From a checkpoint of a small mixture-of-experts model trained on Wikipedia: 36.5M parameters.
Below are experts of layer 2 (counted from 0) of a mixture-of-experts language model. Rows are named router (the router's row for the expert), up (a neuron's input weights, with its number) and show model dimensions 0-95. Each number is 200 + 40 x the weight over its row's rms, rounded and kept within 0 to 999.
Before each expert's rows: a language model's description of what the expert responds to. This comes from a sample of Wikipedia text that the model never trained on.

# expert 28
Description: Periods after list numbers or initials and hyphens, plus first tokens of infobox lines and section names, e.g. "17.", "R.", "S-port".
router,200,169,255,152,164,237,283,200,223,198,188,220,232,215,175,207,179,183,205,130,82,173,181,101,223,191,163,198,234,197,105,140,195,239,192,217,171,180,187,175,256,205,203,203,205,226,160,162,160,156,229,185,193,209,314,185,162,204,315,157,244,174,202,227,210,148,199,151,190,201,216,195,147,215,204,290,231,187,246,264,188,185,156,212,207,253,193,240,171,214,206,169,195,205,211,185
up2,163,246,196,190,189,143,193,265,151,176,189,259,195,251,160,201,219,259,160,166,212,232,129,193,279,166,193,172,206,179,183,185,194,194,155,254,204,191,273,155,196,147,229,211,205,172,208,209,183,214,184,228,267,214,187,138,207,194,268,153,194,272,167,230,181,177,243,241,280,142,181,202,163,201,181,200,124,207,159,302,262,156,140,164,205,210,101,218,191,211,126,233,155,283,207,202
up3,203,203,296,175,190,173,215,193,224,234,204,194,120,195,158,162,226,246,284,220,184,239,148,93,255,182,142,195,196,221,146,181,206,213,235,227,213,163,113,248,263,244,201,213,137,209,193,182,139,203,210,173,210,208,223,151,171,176,202,202,198,169,245,241,286,181,265,196,238,189,136,174,144,214,231,165,231,185,177,172,143,242,149,236,191,199,171,259,170,214,167,150,201,234,159,196
up4,171,204,271,136,187,213,216,205,162,216,195,186,215,209,244,195,196,243,208,192,132,158,175,244,186,182,179,230,182,136,156,170,199,221,223,192,167,188,179,237,280,168,161,233,249,216,229,248,125,190,223,176,194,236,187,212,218,283,215,183,187,215,166,298,190,184,164,198,156,195,229,184,216,187,172,205,231,213,174,210,198,172,209,202,213,185,169,187,159,187,99,167,251,155,171,149
up5,216,216,279,116,244,113,205,223,231,250,149,189,159,196,206,205,196,202,128,163,154,238,179,96,295,172,192,115,201,189,156,211,222,134,198,214,208,135,208,175,188,208,221,278,135,210,183,203,195,235,158,263,204,209,266,150,152,200,234,135,275,280,213,227,262,190,222,116,258,236,214,155,152,179,221,216,144,225,121,246,256,134,170,170,193,222,155,244,170,222,219,175,158,218,193,213
up6,134,201,172,171,252,126,213,176,258,140,234,229,121,173,256,220,179,149,186,228,141,152,212,196,215,181,196,218,182,136,154,197,205,172,222,205,161,183,152,195,165,127,210,216,257,251,154,219,168,176,203,127,219,183,221,190,222,225,209,106,155,209,159,194,261,100,148,230,232,174,178,197,224,244,176,231,179,248,193,172,243,183,231,200,231,208,145,280,200,161,143,162,268,264,217,237
up7,254,251,236,126,165,232,218,233,303,240,148,171,208,239,234,229,256,207,188,177,194,137,181,170,215,123,246,201,234,229,173,212,232,187,160,173,243,139,186,177,222,215,160,196,239,166,233,157,200,245,135,262,263,175,219,186,213,210,186,105,215,196,180,163,296,194,200,182,146,169,199,181,219,225,244,268,273,245,236,251,259,157,235,163,167,173,198,196,188,248,164,185,199,174,184,220
up8,161,203,135,187,165,171,179,220,145,215,199,183,223,217,147,148,124,165,243,254,182,162,227,142,253,262,187,209,184,217,248,178,178,208,181,158,258,172,101,188,167,110,203,186,220,200,232,170,182,225,169,153,162,230,163,247,207,139,216,241,182,201,229,218,194,166,169,221,173,219,200,253,274,244,151,237,257,239,226,268,211,166,185,187,137,184,267,224,184,125,196,238,220,202,245,211
up9,181,187,213,151,214,167,129,128,200,166,210,149,125,178,225,230,177,285,246,129,170,160,206,146,233,222,218,228,187,143,175,234,215,181,208,167,189,208,175,191,202,174,187,154,195,192,112,227,245,183,174,102,179,142,174,158,174,254,213,205,200,234,109,162,174,152,130,140,206,205,190,132,200,189,262,226,224,207,237,130,235,242,224,164,201,267,203,169,234,207,160,237,295,265,267,260
up10,203,214,227,161,232,270,248,231,229,221,186,164,241,226,197,133,179,202,163,222,226,254,253,113,190,235,232,198,202,163,189,240,185,226,181,192,204,162,170,196,232,232,128,316,172,177,130,187,190,175,195,314,189,195,288,248,189,215,236,166,239,203,140,129,223,216,261,178,164,203,141,206,193,168,247,231,212,235,230,200,209,210,198,225,159,260,195,200,269,222,224,145,160,225,205,215
up11,215,205,226,203,181,182,163,247,144,138,127,249,178,286,191,175,168,188,235,142,213,228,154,176,247,191,164,182,231,189,233,218,247,163,192,225,205,186,178,204,222,136,234,170,135,206,224,129,172,235,147,251,242,217,185,137,172,203,282,92,238,193,178,190,199,211,231,201,277,248,222,174,97,202,167,196,244,238,93,213,276,174,157,96,195,192,181,172,195,226,192,240,196,247,148,180
up12,216,275,293,174,191,184,228,204,238,233,192,180,160,221,228,171,184,170,189,215,171,252,130,132,235,216,150,230,203,199,200,266,205,151,200,218,253,205,184,196,274,240,158,181,212,202,250,173,163,333,234,279,163,199,230,220,224,149,180,145,263,199,201,204,211,194,240,228,215,200,151,205,155,252,279,274,210,237,159,177,241,180,170,63,148,236,227,200,196,126,153,162,190,227,219,229
up13,266,161,115,141,185,227,254,206,193,223,223,173,146,181,232,194,188,187,188,144,264,257,202,157,167,159,199,241,244,189,143,191,194,251,204,209,195,194,219,191,218,212,163,168,214,166,162,227,266,217,191,178,201,152,234,210,282,237,288,216,175,203,47,189,178,203,182,299,176,278,133,216,228,187,205,161,211,161,230,150,243,231,234,134,139,218,200,130,236,176,294,242,269,201,268,232
up14,148,264,178,162,166,234,133,177,210,222,226,207,244,154,158,187,192,144,128,136,261,192,235,276,243,119,272,201,185,116,172,189,218,191,210,215,255,285,200,225,241,226,201,198,199,171,218,217,257,260,179,220,180,188,204,266,192,180,190,178,212,221,231,214,207,173,223,184,186,169,306,200,166,110,210,254,162,142,206,255,179,149,200,242,239,228,204,202,142,288,219,240,213,128,190,153
up15,175,126,221,98,221,156,178,186,223,158,253,170,196,190,225,190,163,167,187,220,186,214,165,181,206,181,221,142,230,126,190,190,194,165,227,192,135,154,132,206,195,213,170,135,295,266,133,309,181,186,165,227,158,203,228,205,205,232,224,220,198,162,133,225,203,118,145,232,222,263,196,154,223,245,224,173,160,142,164,215,171,213,220,149,170,201,213,158,188,150,128,188,243,264,246,138
up16,245,225,156,179,203,190,175,243,221,170,254,225,151,227,202,200,211,175,152,163,113,280,229,273,218,214,198,209,188,164,131,246,187,264,177,209,160,190,218,120,246,230,172,216,226,188,234,250,223,158,145,145,233,164,271,216,254,177,253,250,176,253,95,238,191,179,205,125,233,164,181,158,150,238,181,200,188,232,225,226,222,273,246,236,137,182,150,266,176,188,219,172,199,259,275,204
up17,250,210,154,70,142,213,194,156,175,196,252,154,225,120,242,219,190,163,114,185,189,198,147,155,153,201,162,239,170,236,164,167,173,186,150,199,186,202,177,284,186,205,260,236,245,169,226,170,195,198,146,227,148,204,156,174,248,174,227,165,182,237,175,151,213,211,192,141,133,212,267,172,222,230,245,179,264,217,292,232,276,214,245,205,221,169,222,188,241,141,208,200,195,149,173,255